config.yaml
n_layer: 9
d_model: 320
n_experts: 256
experts_per_token: 8
d_expert: 80
d_shared_expert: 0
activation: "mish"
moe_layers: [2, 3, 4, 5, 6, 7, 8]
router_score: "softmax"
normalize_top_k: true
routed_scale: 1.0
balance_loss: 0.00131
balance_bias: true
router_cosine_scale: 14.0
init_std_router: 0.0307
lr_router: 0.00107
vocab_size: 8558
norm: "rmsnorm"
norm_eps: 1e-06
tie_embeddings: false
optimizer: "soap_variant"
lr: 0.00564
batch_tokens: [65536, 131072, 262144]
seq_len: 1024
train_tokens: 726800000
steps: 5372
dataset: "wikipedia_en"
Below are experts of layer 6 (counted from 0) of a mixture-of-experts language model. Rows are named router (the router's row for the expert), up (a neuron's input weights, with its number) and show model dimensions 160-199. Each number is 128 + 24 x the weight over its row's rms, rounded and kept within 0 to 255.
After each expert's rows: a language model's description of what the expert responds to. This comes from a sample of Wikipedia text that the model never trained on.

# expert 44
router [134 141 108 110 130 151 106 118 164 129 123 118 127 133 150 102 175 122 102 151 143 127 143 148 146  90 109 110 163 132 120 148 119 140 128 117 140  89 167 120]
up0 [147 106 130 153 116 152 133 155 158 147 156 151 106 112 102 140 105  98 151 120 156 155 143 122 128 150 144 146 194  83 136 133 161 121 188  94  96 151 155 135]
up1 [ 89 135 129 105  99  96  90  86 134 118 131 111 118 126 147  85 121 121 168  91  68 135  92  98 118 128 169 119  98 107 129 122 143 160 115 117 143 146 121 162]
up2 [128 104 125 137 160 127 169 154 145 121 128 169 135 148 187 142 166 134 108  97 137 109 122 147 140 101  75 142 134 162 119 131 127 176 132 114  99 106 100 154]
up3 [ 90 107 152  86 126 120  95 126 156 141 129 102 107 128  97 141 117  88 115 108 123 140  79 123  97 178 143 107 124 139 121 102 141 137 117 148  75 148 171  89]
up4 [135 139 132 133 141 109 133 123 148 155 159 112 149 149 109 102 129  69  94 115 105 145  79 114 160 125 154 143 138 131 126 135 122  95 127  80 151 181 102 163]
up5 [139 154 127 118 112 138 131 106 137 144 143 139 133 139 120 123 127 106 129  75 130 118 154  98 151 121 103 138  79  87 119 129  46 125 144 170 148 142 132 129]
up6 [ 86 108 117 145 142 165 156 107  87 147 126 158 107 102  96 126 124 122 140 166  79 115 116 119 123 125  90 169  93 109 124 152 101 124 139 112 104 124 161 112]
up7 [105 182 138 117 136 136  94 139 123 113 113 130 104 140 117 182 144 101 128 122 130 158 117  81 132 135 112 102  95 151 120 103 120 158 141  89 189  88 138 131]
It responds to: Coordinate and number digits. Single digits starting numbers in coordinates, tables, scores and distances, especially right after road names, such as 34°50′ or 25 km.

# expert 54
router [142 112 138 138 136 133 151 178 126 121 111 138 117 104 115 154 145 127 198 145  98 106 137 121 151 148 154  83 163 133 111 138 124 127 154 122 102 133  94 140]
up0 [129 144 125 126 126 151 117 131 142 117 116 126  97 122 131 162 118 101 156 102 107 158 116 111  81 128 135  98 114 150  92 121 132 140 140 139 136 133 116 103]
up1 [ 97 170 117 103 134  97 137 135 130 108 122 134 117 177 153 101 162 123 111 116 157 110 119 113 125 112 184  96 169 109 128 109  96 143 147 115  81 120 119 123]
up2 [135  98 147 158 136 131 140  81 116 165 154 154 137 161 132 126 125 140 121 107  94 117 128 124 104  48 121 139 116 135 127 122 157 154 139 111 146 121 115 102]
up3 [162 135 130 143 149 141  97 169 137 111 127 128 128 141 141 130 154 148 113 146 104 180 118  96 107 115 136  59 150  93 132 104  81 134 132 171  85  99 187 144]
up4 [145 110 113  90 126  83 113 111  94 164 100 138 101 109  96 170 126 129 164 107 121 134 100 141 137 141 163 120 164 105 145  96  97  70 147 111  89 131 129 133]
up5 [140 118 151 114 151 115 130 174 143 150 157 134 105 116 120 140 101 141 141 132 111  84 131 155 115 160 140 112 136 148 137 113 128 131 151  74 103  91 162 140]
up6 [108 132 151 157 150  80 150 112 129 130 144 141  87 176 112 123 105 103 113 109 157 163 111 142 156  77 115  80  95 156 129 112 123 153 111 120 133 140 159 133]
up7 [160 146 166 109 107 156 113 128 114 133 116  84 129 120  71 155 115 116 126 173 111 108 127 127 149 125 146 106 148 105 157 142 135 136 166 142 102 138 101 124]
It responds to: East Asian name syllables. Syllables and vowels in romanized Japanese, Korean and Chinese names and titles, such as Yamaki, Katsuhiro, Ryōta, Hui, Lee.

# expert 53
router [146  93 107 135  79 135 134 116 138 137 125 111 150  84 142 150 105 127  92 147 114 101 143 111 121 120 131 163 113 138 132 104 137 127 129 135 128 151 100 104]
up0 [116 145 151 101 134 109  99 120 116 147 133 144 110 101 139 131 108 166 131 134 151 153  90 145 170 102 127 160 115  94 133 131 105 137 107 106  83  96 162 123]
up1 [117 133  84 148 128 129 128  99 149 141 145 145 119 117 141 145 119  88 108 131 164 123 141 129 153 105 168 167  86 118  81 125 103 108 125 131 161 113 126 174]
up2 [120 128 120 123 123 173 118 159 146  99 140 136 132 108 184 103 106 135 150  96 167 127 145 109 122 126 171 111 114 143 127 161 108  87 146 102 147 137 119 114]
up3 [ 95 147  95 120  76 131 188 125 154 126  98 108 123 154 127 130 129 155 127  88 151  93 131 128 109 116 142 132 130 110 101 165 112 154 161 105 116 107 106 113]
up4 [160 151 115 146 107 103 132 143 138 141 137 141 121 165 124 121 123 127 129 144 131 158 131  91 118 105 127 154 131 112 170 121 178 155 134 136 149  93 124 172]
up5 [147 106 133 141 154 123 112  87 126 146 120 114 127  82 139 114  67 102 122 129  64 118 124 133 129 177 123 174 138 117 112 126  73 112 134 127 146  99 147 152]
up6 [155 122 123 107 102  87 115  83 206  89 151 111 168 155  94 121 117 132 164 148 120 160 137  90  98  91 150 110 100 139  97 113 148 143 115 102  97  82 118 138]
up7 [129 120 133 136 160 131 142 110 121 148 136  77 115  93 112 121  89 109 122 132 116 126  77 115 157 127 185 139 167  98 125 122 178 127 111 152 135 131 136 156]
It responds to: Name middle fragments. Middle or second pieces of personal names after an initial letter, such as R-ik, D-ob, H-aim, and first names like David, Rick.

# expert 5
router [157 121 120 138  97  98 128 158 141 113 123 142 112 116 108 125 126  88 108 160 100 169 124 138  90 126 158 149  80 144 147 145 134  97 142 112 165 184 108 159]
up0 [110 106 106 157 152 114 110 137 149  99 125 126 179 132  89 134 140 154  89 103 133 118  87 116 141 150 133 152 173 161 148 101 151 106 138 144 107 104  84  99]
up1 [102 128 130  89 188 121 121 108 114 100 118 102 139 155 146 134 119 130 117 121 155 155 142 119 128 135 118 138 130 126 121 118 126 160 118 108 120 135 117 127]
up2 [115 144  94 147 100 174 158 142 127 130 132 117  89 157 126 156 168 100 151 112 119 113 100 152 150 167 137 108 138 169 144 158  84 110 127 109 154 135 149 164]
up3 [123 148 101 110 183 138  80 156  76 103 126 144 135 112 119 157 123 112 173 136 117 172 134 171 117 147 130 102 104  95 120 162 159 120 144 116  82  91 141 130]
up4 [142 114 110 120 171 150 107 100 157 124 151 116 132 141 124 131 161 168 108 119 119 154 136 127 133  97 133 127 132 131 134 142  98 132 143  65 122 106 124 129]
up5 [158 173  97 118 123 164 158 138 100 135 117 166  87 150 172  86  98 129 131 152 136 156 157  91 121 150 111  86  92 108 150 151 105 145 122 124 186 111 114 138]
up6 [ 95 117 161 171 138 120 123 120 126 138 125 149 162 150 113 128 118 138 101 119 138 124 180  83 162 111 130 166 102 126 136 166 136 118 117 132  92 102 168 108]
up7 [123  95  84 150 138 117 151  90  69 118  78 118  95 115 128 112 132 129 150 163 144 129 154 138 109 124  82 149 125 133  97 150 113 123 113 108 105 160 135 132]
It responds to: Word-initial name fragments. Opening pieces of capitalized names and words such as Gr, Re, Co, Pro, Br, often surnames or prefixes like re-, co-.

# expert 12
router [163 117 101 120 117  91 123 144 142 141  99 136 138 169 151 144 122 151 119 132 120  95 109 136 155 102  89 131 161 129 103 137 101 127 162 131 149 161 119  97]
up0 [103 131 139 132 145 141 111 100 134 117 157 126 147 127 102 135 131 108 122 160 112  71 177 137  97  86  87 111 125  52 123 102 101 151 178 119  90  99 174 144]
up1 [118  96 138 156 159 153 168 129 166 111 114 107 119 122  52 129 115 117 126 148 161 130 106 115 146 124 138 148 139  87 119 141 159  91 126  99 138 152  82 133]
up2 [101 114 156  86 130  94 146 177 117 108 153 137 160 128 123 114 132 126 143 170 131 145 160 103 137  95 113 138 134 144 112 108 141  85 107 141 141 182 110  99]
up3 [125 132 100 130  85 168 130  74 136 154  93 140 127 100 177 146  94 141 127 137 129 109 114 117 131 119  70 150 129  97 120 166  98  75 106 125 103 155 113 127]
up4 [ 94 128 124  47 129 124 107 155 134 158 151  94 121 142 141 138 143 148  96 142 113 153 117 131 131 104  94 122  86 101 144 177 122 119 132 144 140  57  90 135]
up5 [143 134 105  96 121 137 154 143 138 126 102 153 162  66 133 131 117 150  92 165 124 132 127 154 120 135 145 120 110 154  98 167 131  92 125 131 153 124 144 153]
up6 [182 173 119 109 159 147  99 136 112 106  90 115 108 164 108 103 132 115 125 129 113 125 106  94 163 109  86 147  86 172 157 132 132 138 143 128 138 103 109 105]
up7 [114 149 126 142 116 129 163 121 128 146 103  92 137 141  98 179 122 134 130 122 151  90  95 121 176 125 117 123 118  98 158 131 127 117 122 133 125 121 145 152]
It responds to: Digits in lists. Single digits and dashes in tracklists, standings tables, chess moves and years, especially track numbers like 8. and football positions FW, MF, DF.

# expert 45
router [152  79 109 105 128 113 103 116 114 135 113 133 128 120  99 127 122 112  69 141 133 127 167  93 120 123 167 193 161  87  92  93 140 132 138  96 130 114 135 135]
up0 [ 96 128  99 123 109 138 115 181 127 134 152 121 105  99 104 151 136 117 123 160  72 145 115 119 114 121 149 116 112 137  90 162  83 163 139 135 125 133 125  92]
up1 [ 85 133 117  90 115  90 139 157 107 119 139 129 121 167 123 130 148 128 113 122  84 128 140 118  99 157 107 143 143 127 134 177 141 124 115 152 139 104  86  90]
up2 [125 134 151 109 148 145 131 165 122  75 126 127 128 103 117 156 107 172 113 114 105 152 168 138 174 129 131 138 132 161 105 121 130 127 132 106 131 120 127  98]
up3 [179 159 117 155 150 109  81 142 153 124 188 117 103 109 110 141 136 130 127 118 151 119 101 159 197 102 110  89 155 147 151 151 124 144 113 131 143 158 133 127]
up4 [114 138 114 117 134 104 100 138 104 117  90 130 128 133  98 145 114 145 119 145 128  61 159 137  92  88 148 119 158 103  83 119 128 136 151 135 137 114 120 160]
up5 [121 147 142 105 108 114  96 102 203 137 141  75 127 136  76 144 114 157 144 125  94 116  82 148 111 102 141 129 131 146 136 135 125 188 117 160 132 105 150 123]
up6 [109 113 157 103 125 132 150 148 120 116 125 133 177 129 124 117 129 108 170 169 157 145 137 116 132 106 141 171 154 138 130 121 139 112 140 134 147 137  98 147]
up7 [158 120 135 153  83 114 141 145 122  96 133 125 106 125 134 125 140 119 126 153  99 173 121 102 144 140 110 156 188 110 115 136 147 139 139 103 138  89  99  95]
It responds to: Second digit of years. Mostly 0 and 2 as the second digit of four-digit years after a leading 2 or 1, such as 2|0|18, 2|0|01, 20|1|4.

# expert 25
router [122 134 121 115 179 138 132 146 103 110  98 117 124 146 101 143 121  79  95  83 138 106 111 122 155  96 110  94 100 144 161 146 159 122  69 121 145 179 141 108]
up0 [143  97 102 139 112 139 113 112 136 117 149 143 131 109 125 135 134 159 156 131  86 163 151 148  98 100 126 120  94 108 136 133 135 109  94 158 108 108 166 125]
up1 [140 128 113 180 130 112 132 106 143 117 168 125 107 122 118 125 123 145 132 139 114 144  96 129 105 123 143 160 131 106 176 124 111 117 137 137  93 141 101 107]
up2 [142  92  76 155 116 127 124 160 138 124 133  93  93 102 146 130 114 148 108 140 151 140 119 151 157  92  98  80 117 126 122  95  83 121 146 105 106 222 127 144]
up3 [157 152 122 138 118 167  88 144 160 152 117 150  94 169 133 154 164  93 131 149 118 125 101 141  90 163  94 156 165 120 103 108 116 130 135  95 112 113 132 126]
up4 [107  93 134 128 143 149 102  66 143 102 124  95 122 161 122 137 133  92 141 119 125 104 167 139 110 151 138 111 118 150 164 127 101 112 162  96 138 151 165 139]
up5 [ 96 172 135 176 111 139 112 143 140 130 135 116 134 142 156 102 135 137 109 118  92  83 139 132  92  99 143 123 125 109 149  96 152 135  90 117 180 139 139 141]
up6 [139 138 160  85 161 128 125 164 130 144 151 101 103 126 166 127 157 122 104 125 134 128 105 137 141 127 117 143  56 129 134 125 124 130 135 133 118 124 110 104]
up7 [159 146 137 151 100 119 121 134 109 179 136 117 125 100 136 138 142 154 104 129 141 132  96 109 138 144 154 118 126 157 166 169 148 165 107 106 162 116 136 116]
It responds to: Mid-word stem pieces. Early consonant stem fragments of longer words, before suffixes like -ation or -ary, such as imag(inary), transl, gener, sh(adowy), rev.

# expert 49
router [159 160 137 162  97 130 117 131 148 133 167 151 149 120 146 117 146 154 149 151 130 140 122 162 151 164 175 110 206 113 137 151 140 126 125 142 158 126 140 118]
up0 [116 127 123 168 126 140 119 116 122 128 113 145 155 139 169 160 112 133 118 162  93 126 160 165 161 142 150 145  99 124  93 114 105 126 127 167 142 133 122  90]
up1 [123 139 126  99 171  93  98 138 119 134 103 149 137 123  99  99 141 165 144 143  70 154 147 113 122 143 101 161 123 151  84 115 125 116 128 148 102 174 153 167]
up2 [163 130 142 144 104 112 153 131 147 160 105 125 118 136 165 109 145  75 139 108 126  98 148 115 100 142  71 122 188 129 146 133 125 151 116  92 125 111 118  97]
up3 [ 99 193 148  87 120 154 155 123 165 114 124 128 133 154 101 133 134 108 133 153  97 127 133 158 139 162 131 144 137 130 116 137  86 112 137 167 126  82 114 158]
up4 [136 145  97 104  97 136 125 124 156  73 136 135  82 107  95 165 149 120  87 114 127  93 134 167 141 127 112 118 140 126 133 158 133 152 135 170 148 170  67 136]
up5 [137 144 150 128 168 133 155  58  88  96 177 129 146  78 166 136 112 138 151 134 147 128 121 117 141 117 135 120 116 121 146 135 148  95 112 101  96 103 124 114]
up6 [140 131  97 159 149 134 101 120 141  99 118 129 102 166 136  66 143  83 158 107 133 136 169 136 123 133 135 157 132 123 107 121 118 144 114 129 148 166  97 155]
up7 [152 123 136 128 141 160 132 120 105 133 122 144 116 158  63 120 127 101 148  99 141  95 139 187 133 148 113 152 158 122 112  71 113 100 165 125 120 146 170 125]
It responds to: Biography place commas. Commas after cities in biographies before state or country (Nashville, Seoul,), plus University, graduated, attended, born, died and clause openers.

# expert 40
router [107 129 101 107 127  68 146 156 148 144 156 112 169 135 119 193 153 149 132 136 141 125 118 179 137 138 125 159 124 149 133 152 124  97 106 134 111 134 115 139]
up0 [107 132 117 131 179 150 151  91 121 117  84 144  96 138 158 116 159 145 102 136 118 140 109 133 124 170 129 139 127 112 123 133  65  99 121 114 105 148 155 110]
up1 [144 134 141 139  98 154 123 143 125 193 156  75 173 106 183  72 111 145  97 142 134 121 102  99 134 117 126 155 139 125 105 157 101 126 102 162 112 142 126 110]
up2 [120  99  89 145 135 152 108  92 128 129 118 141 146 132 161 181 128 159 115 108 119 111 154 115 103 124 110 100 123 130 127 143 116  73 110 133  73 122 127 129]
up3 [ 91 123 106  84 135 143  92 131 132 120 142 115 110 123  99 118 155 179  94 137 130 117 126 137  72 103 114 143 105 112 112 110 152 141 125 124 154 161 116  77]
up4 [164 157 130  82 130 114  93 172  68 121 111 128 105 132 140 128 100 129 113 132 134 141 144 115 130 157 174 115 140 123 157 155 122  83 114 125 104 118 138 109]
up5 [140 125  55 144 135 129 151 145 171 151 111 121 105 144 109 143 142 109 127 159 128 100 152 122 121 123 184 154 107 154  76 116  91 123 105 166 113  89 136 170]
up6 [129 162 106 154 113  91 102 129 113 119 122 163 113  96 142 141  98 128 156 111 141 108 107 125 131 131 121 110 119 113 114 144  83 195 163 151 160 120 180 147]
up7 [ 86 115 112 124 126 141  93 163 129  98 119  90 125  92 148 149 105 156 131 146 127 104  92 128 130 137  92 162 111 126 158 126  92 148 136 115 157  44 117 154]
It responds to: List and field separators. Dashes opening infobox fields like Born, Genres, Occupations, table-cell pipes, and periods or quotes ending list items in music and film entries.

# expert 46
router [142 144 159 141 138 130 126 146 106 123 175 147 106 140 114 144 117  96  96 173 143 161 120  87 119 121 134  95  95 117 109 114 156 137 153 147 157 139 118 116]
up0 [161 152 118 110 162 171 157  76 131 119 118 124 115  95 111 155 121 144 134 142 117 136 126 127 150 150 142  81 137 101 113 117 141 158 121  95 142 162 156 142]
up1 [154 173 156 127 131 113 129 132 155 106 151 110 133 167 156 116  91 115 125 172 166 120 115 117 145 136 127 150 142 112  96 155 134 109 138  95 118 137 140 127]
up2 [ 97  91 167 163 148 106  85 124 136 162 155 158 120 127 123 142  95 142 114 141 149 129 125 119  57 156 121 136 127 129 124 121 134 177 128 121 161 129 117 134]
up3 [111 115 128 129 115 130 100 108 169 127 141 152 127 131  82 108 144 155 127 161 130 133 186  71 150 169 121 112 171  86 119 147 121 106 169  87 116 166 126 125]
up4 [100 128 114 138 129 161 148 103 140 125 158 107 136 129 120 100  82 102  88 107 111 146 108 144 136 127  93 127 145 122 117 140 118 119  88  88  69 138 116  89]
up5 [144 161  99 125 110 100 120 103  89 112 152 116 111 159  88 132 134  86 114 137 126 132 122 108 140 129 153 128 140 136 109 131 144 148 149 164 156 137 146 112]
up6 [160 125 114 141 117 140 154 137 142 152 153 144 132 146 173 153 162 120 140 151 130 168 144 115 127 147 152 123 125 172 136 141 132 144 144 155 130 112  70 112]
up7 [122 161 143  94 105 140 139  79 159 116  98 128 131 115 125  94 144  71 126 129 117 136 120 106 120  98  72 134 120 143 159 128 159  77  80 126 154 140 135 136]
It responds to: Spanish and Portuguese name pieces. Endings and pieces of Spanish, Portuguese and Latin American words and names, such as -ro, -ente, -ica, -ho, plus Brazil, Rio.

# expert 10
router [137 126 127 115  84 123 146 115  92 143 133 148 125 105 145 118 148 135 104 127 117 148 128 134 129  90 190 129 116 123 110 154 110 145 157 106 176 172 131 171]
up0 [122 157 109 160 155 128 167 164 135 135 125 113 103 155 136 144  99 134 149 133 161 140 127 118 131 138 160 135 116 145 128 161  89 133  82 135 139 111 111 129]
up1 [145 117 119 180 131 148 160  97 104 150 122 143 176 154 134 104 135 123 119 158  84 154 130 145 149 127 131 156 133 150 132 123  97 121 152 125 138 141 103 153]
up2 [162 129 148 150 126  99 127 105 167 136 149 122 111 115 140 171 118 138 173  89 133 128 127 176 146 121 169 115 138 164 135 107 178 129 120 146 121 135 125 153]
up3 [119 114  76  82 137 109 136 125  84  83 131 123 128 100 114 157 113 114 158 161  99  81 142 150 127 143 155 104 142 102 143 109 114 155  94  98 107 147  88 177]
up4 [126 125  90 132 151  93 141 118 155 163 140 102 138 119 131 142 112 165 151 125 137 101 125 117 145  90 156 129 181 125 152 124 159 138 149 138 117 122 115 140]
up5 [134 148 137 149 196 126 125 131 109 143 138 169 153 162 115 155 112 137 141 194 149 131 154 136 123 136 152 136 150 136 123 114 125 140 149  93 156 156 136 134]
up6 [128 109 114 153 124 120 120 144 136 137 110 156 108 155 172 129 127 127 106 114 138 157 101 158 168 144 155  96 154 152 121 173 151 136 115 142 179 127 129 124]
up7 [134  97 119 137 136 137  95 124 170 156 138  96 150 119 141 114 105  81 128 128 163 129 102 114 139 155 174 129 139 127 100 196 131  90 138 122  94 155 156 107]
It responds to: Name-initial syllables. Capitalized first pieces of foreign or place names, often Arabic or African, such as Ab, Nor, Mor, Ch-ab-ahar, Mac-cabi.

# expert 11
router [156 145 102 127 135 123 126 128 120 137 111 104 120 127 136  97 141 121 113  86 175  91 167 121 112 123 132 122 149 113 111 109 153  97 111 150  98 120 108 115]
up0 [ 76 127 113 113 172 167 108 198  84 106 131 141 127 126 135 132 112 154 146  75 157  93 146 124 113 109 129 111 162 133 112  89 130 121 107 150 112 143  91 145]
up1 [136 147 158 133 184 124 138 117 110 137 143 148 147 131 141 154 154 116 126 124  71 125 120  84 149  97  70 122 149  80 151 144 170 139 173 117 171 136 156 139]
up2 [125 124 138 143 120 129 164 137 167 151 134 121  99 158 133 139 176 120 168 128 137 140 151 156 115 139 113 113 184 143 137 133 161 143 115 133 107 113 121 135]
up3 [135 114  51 144 124 178 106 128 118 129 156 128 128 138 163 151 127 135  93 128  92 121 167 165 137  92 128 154 134  99 121 145 122 156 143 163 136 136 110  92]
up4 [123 133  89 114  93 116 110 128 136 138 141 114  87 110 100 124 114 162 129  75 141 140 134 137 118 125  92 113 122 121 112 113 165 137 150 122 130 152 105 131]
up5 [186 141 140 170 116 115 141 134 127 132 127 121  92 138 122 137 101 119 141 134 120 144 122 143 107 100 105 134  90 180 154 106 103 100  88 137  96 104  95 143]
up6 [141 107 142 161 126  95 114  95 151 159 101 152 156 125 167 128 157 107 136 196  64 157 115 118 144 107  91  67 139 132 119 143 132 114 109 154 141 128 105 129]
up7 [134  94  87 130 112  77 134 119 102 103 132 143 141 127 102 144  73  94 124 127 153 108 103  90 153 128 140 119 134 121  84 162 114 150 147 112 134 126 130 109]
It responds to: Citation punctuation. Commas, periods, in and parentheses in bibliographic citations and references, e.g. before publisher cities, ISBN, Press, Museum, and years.

# expert 14
router [104 128 147 112 156 141 122 131 107 171 119 133  88 178 146 144 106 133 181  99  95 177  91 137  97 169 129 121 118 143 127 148 141 167 106 131 135 114 145 135]
up0 [144 124 117 131 157 111 137 143 164  97 140 175  83 180  98 106 127 159 119 145 112 145 135 143 114 145 135 135 113 123  97 126 138  86 140 112 146 142 106 120]
up1 [159  96 114 135 104  75 132  97  98 114  95 163 155 105 166 137 150 155 140 114 135 149 125 120 159 135 134 168  81 137 106 104 128 124 166 147  41 152 121  99]
up2 [121 108 131 139 115 103 143  71 122 137 114  95 141 134 165 157 114  63 101 154 110 130 104 142 157 113  78 156 144 156 103 153 139 147 150 165 118 136 112 100]
up3 [118 106 102 116 154 155 125 120 203 158 160 117 156 141 129  98 138 115 127 118 146 171 148 115 120 146 141 138 178 129 114 143 153 124 102 135 141 127 110 164]
up4 [128 136 169 120  99 154 133 117 105 179 138  90 150 113 118 105 110 126 129  80 130  96 125 132 114 133 140  88 139 119 115 179 100 119 162 159 141 117 102 157]
up5 [142 157 157 111 110 136 146 122 124 104 108 157 142 104 114 121 143 127  89 128 116 129 166 132  92 144 136  92  96 169 146 100 111 150 131 137 157 126 131 176]
up6 [112 106 124 168 178 114 109 154 130 155 139 126  98  85 107 175 170  89 142 153 129 117 124 144 162 146 141 129 109 128 130 131 126 187  70 101 136 104 136 128]
up7 [105 142 106 110 167  91 101 136 105 143 124 108 117 116 125 103 129 181 170 106 121 152  70 108 124 153 144 103 121 109  96  99 136 133 145  92  96 124 133 120]
It responds to: Mid-word consonant pieces. Short word-internal pieces starting with b, m or p in rare names, chemicals and species, such as Nio-b-ium, Iso-b-el, Oct-op-etala.

# expert 21
router [157 154 147 159 120 123 113 155 125 130 108 128  86 117 174 101 103 137 126 165 118  96 123 147 145 155  79 111 169 100 127 130 118 115 146 136 119 134 142 129]
up0 [152 120 115 146 123 130 140 127 144 145 133 147 141 113 131 149 123 141 164 136 141 105 148 164 109 150 133 136 144 106 124 125 138  66 118  94 143 112 120 157]
up1 [125 113  67 114 161 112 125 134 147 119 154 145  95 108 184 132 123 119 153 103 139 125 196 123 132 164 156 115 107 116 122 154 106 120 116 147 132 109 136 130]
up2 [100 100 131 142 153  86 132 120 165 155 113 135 135 136 135 158 123 157 109 120 120 104 110  75 128 120 122  84 100 137 171 126 127 139  86 103 158 102 122 136]
up3 [141  83 160 126 128 135  92 124 170 137 136 119 152  97 110 100 128 116 103 121  94 161 124 165 143 172  84 146 130 123 147 111 103 134 137 162 146  79 171 112]
up4 [136 121 195 133  83 156 134  90 182 125 122 122 126 130 117 134 115 104 151 106  83 151 142 115  83 138 126 104 133 111 143 115 165 130 168 101 107 149 133  73]
up5 [164 100 157 135 114 168 115 167 130 109 139 119 163 130  98 150 101 142 150 126 137 103 144  86  85 121 178 118 155 142 108 110 127 128 115 101 106 126 136 164]
up6 [112 118 132 141 149 141 133 102 132 149 134 142 126 107 100 149 151  96 111 152 101 120 115 131  92 109  83 106 122 156 137 126 123 138 140 103 105  75 145 117]
up7 [127 157 138 126 157 133 129 119 131 125 124 166 112 116 125 156 138 155 112 142 139 121 157 154  97 105  90  56 112 160 143 136 126 117 156 117 145 127 151 175]
It responds to: Digits in statistics. Final digits of years, ages, measurements and scores in infoboxes and tables, such as age 39, 2014–2018, 16 mi, 2.03.

# expert 26
router [153 141 119 125 118 128 107 100 125 133  94 110 101  66 153 105 130 112 121 136 114 110 122 101 124 133 111  89 151 114 162 106 105 117 134 116 130 127 149 117]
up0 [149 138 123 142 106  99 120 153 138 162  98 117  92 173 162 112 186 111 173 127 140 111 137 123 139 139 144  99 105 139 154  80 128 114 138 115 162  86 108 156]
up1 [117 125 100 119  95 116 147 145 143 133  98 138 112 148 108 143 104 196 146 156  85 127 179 107  83 108 119 163 142 115 123 154 126  98 148 133 143 100 116 133]
up2 [114  93 123  95 117 123 122 122 151 130  95 101  81 139 145 127 138 128 157 110  69  98 121  73 132 128 116  56 145 136 132 145 143  88 157 111 119 130 138 121]
up3 [127  70  91 110 151 149 123 159 108 134 132 124 124 121 145 102 130  93 145 141 111 133 161 124 160  98 137 110 117 135 152 117 117 154 119 112  89 103 107 110]
up4 [143 121 142 103 144 176 121 110 121  99 148 148 117 125 160  80 129 131 147 121 105 107 152 190  87  88 136 112 119 100 134 110  97 101 132 155 131 110 163 118]
up5 [154 107  98 141 107 130 147 128 116 109 103 126 159 111 135 166 157 128 157 104 123 155 150 147 139  91 129 107 145 140 130 105 113 116 137 130 129 100 131 157]
up6 [118 174 144 117 109  96  80 131 124 109 122 114 105 116 163 143 180 118 141 133 130 100 109  76  99 132 150 111 120  74 121 115 119 158 110 174  94  94  73 160]
up7 [147  67 131 143 163 122 113 151 138 155 142 124 117 142 140  98 116 154 128  91 108 103 118  98 115  95 133 107 120 105 118 176 114 133  86  68  78 138  92 145]
It responds to: Slavic and Nordic names. Word-initial and inner pieces of foreign place and club names in sports tables, such as Žel-j-ezničar, Sør-f-jell, Slov, Serb.

# expert 39
router [119 110 140 148 138 128 118 142 114 156  93  98 141 146 139 171  86 118 118 135 139 133 103 111 124 110  75 163 128 132 108 136 164 137  93  88 153 154 152  91]
up0 [111 118 147  86 101 109 104 110 150 170 121 118 137 121 125 136 130 128 115 119  96 133 114 110 163 111 126  96 100 110 172 101 142 184 102 165  82 162  82 124]
up1 [143 120  95 165 138 124 143 167 108 154  91 117 110 124 139 123 153 153 121 119 140 144 109 126 109 119 148 103 180 118 159 120 116 118 117  96 127 168 136 130]
up2 [146 106 104 139 123 107 177 147  69 138 153 123 113 143 147 119 123 114 137 150 159 127 154 109 155 141 109 152 138 143 108 177 136 160 128 130 135 144  97 161]
up3 [110 121 174 118 152 122 136 106 165  96  90  72 112 157 124  95 190 127  98 131 148 110 122 117 132 153 127 125 148 149 133 123 130 163 118 146 128 130 150 116]
up4 [137 129 110 109 142 140 145 140 103 106 166 131 105 128 123 128 127 157 166 161 104  74 146 153 123 137 141 151 150 129 112 107 114 133 120 163 125  79 130 131]
up5 [126  82 112 133 119  93 124 114 122 125  96 129 115 146 134 169 138 103 136 126 161 149 126 109 108 119 109  98 140 142 162 137 116 159 181 118 127 151 101 140]
up6 [141 111 106 140  83 134 183 138 135 122 131 109 179 119 108 150 124 165 183 115 114 111 150 170  96 105 140 182 126 117 151 176  97 162 120 117  88 112 134  82]
up7 [ 93  86 130 137 105 115 123 132 128 107 136  98 131 117 109  87 142 108 105 108  68 172 115 115 145 146 114  98 130 147  94 133 116 118  94 116 136 124 149 108]
It responds to: Mid-word English stems. Middle pieces of common English words, often before a suffix, in science and general prose, such as osteod|erm|s, amphet|am|ine, multi-instr|ument|alist.

# expert 43
router [139 152 106 145 103 152 173 133 111  98 167  98 115 132 137 125  80 157  99 135 134 166 119 100 121 140 167 130 109 113 118 103 129 126  93  99 120 119 115 123]
up0 [121 110 109 130 100 149 121 126 137 104 160 134 156 150 124 118 124 135 186 145 125 166 124  81 136 156 121  93 171 106 172  98  99 154 158 144 100  87  88  96]
up1 [134 103 146 158 124 151 139 108 160  47  52 151 103 118 129 122 194 105 109 131 108 116 160 160 134  96 126 144 113 110 151 137  93 135 149 141 152 161 165 121]
up2 [ 92 135 150  95 150  76 128 126 130 112 114 113 147 134  92 105 160 111 134 136 139 110 151 147  96 131 171 100 173 140 144 122  98 109 120 100  99  97 139 125]
up3 [ 81 104  92 108 127 123 110 110 128 100 120  85  97 158 157 117 139 120 149 160 123 100 113 111 156 137 139 119 151 116 136 146 122 109 110 127 140  88  97 115]
up4 [153 117 134 158 144 124 122 137 148 110 160 124 106 134  88 124 109  92 146 113 102 129 114 170 151  98 142  98 107 129 153 133  98 162 146 126 102 163 120 118]
up5 [129 137 159 161 171 133 174 132 148  79 100 116 123  94  91 131 111 127 122 116 140 130 132 131 128 112  90 162 146 128 141 160 148 113 109 107 137 169 113 117]
up6 [127  59  92 117 116 155 130 151 132 121 137 173 115 130 101 158 161 100 131 145 133 153 118 102 151  97 145 112 154 113 144  96 140 137 158 172  71 145 116 131]
up7 [153  97  74 129 126 111 130 135  87 128 150 145 138 114 128 147 126 144 153 114 105 115 134 111 105 152 123 103 131 123 161 134 131 115  84 122 115  94 122 118]
It responds to: Place and name syllables. Inner syllables of proper names and places like -in-, -on-, -ian, -son, as in Sardinia, Salinas, Campeonato, Moloney, Georgia.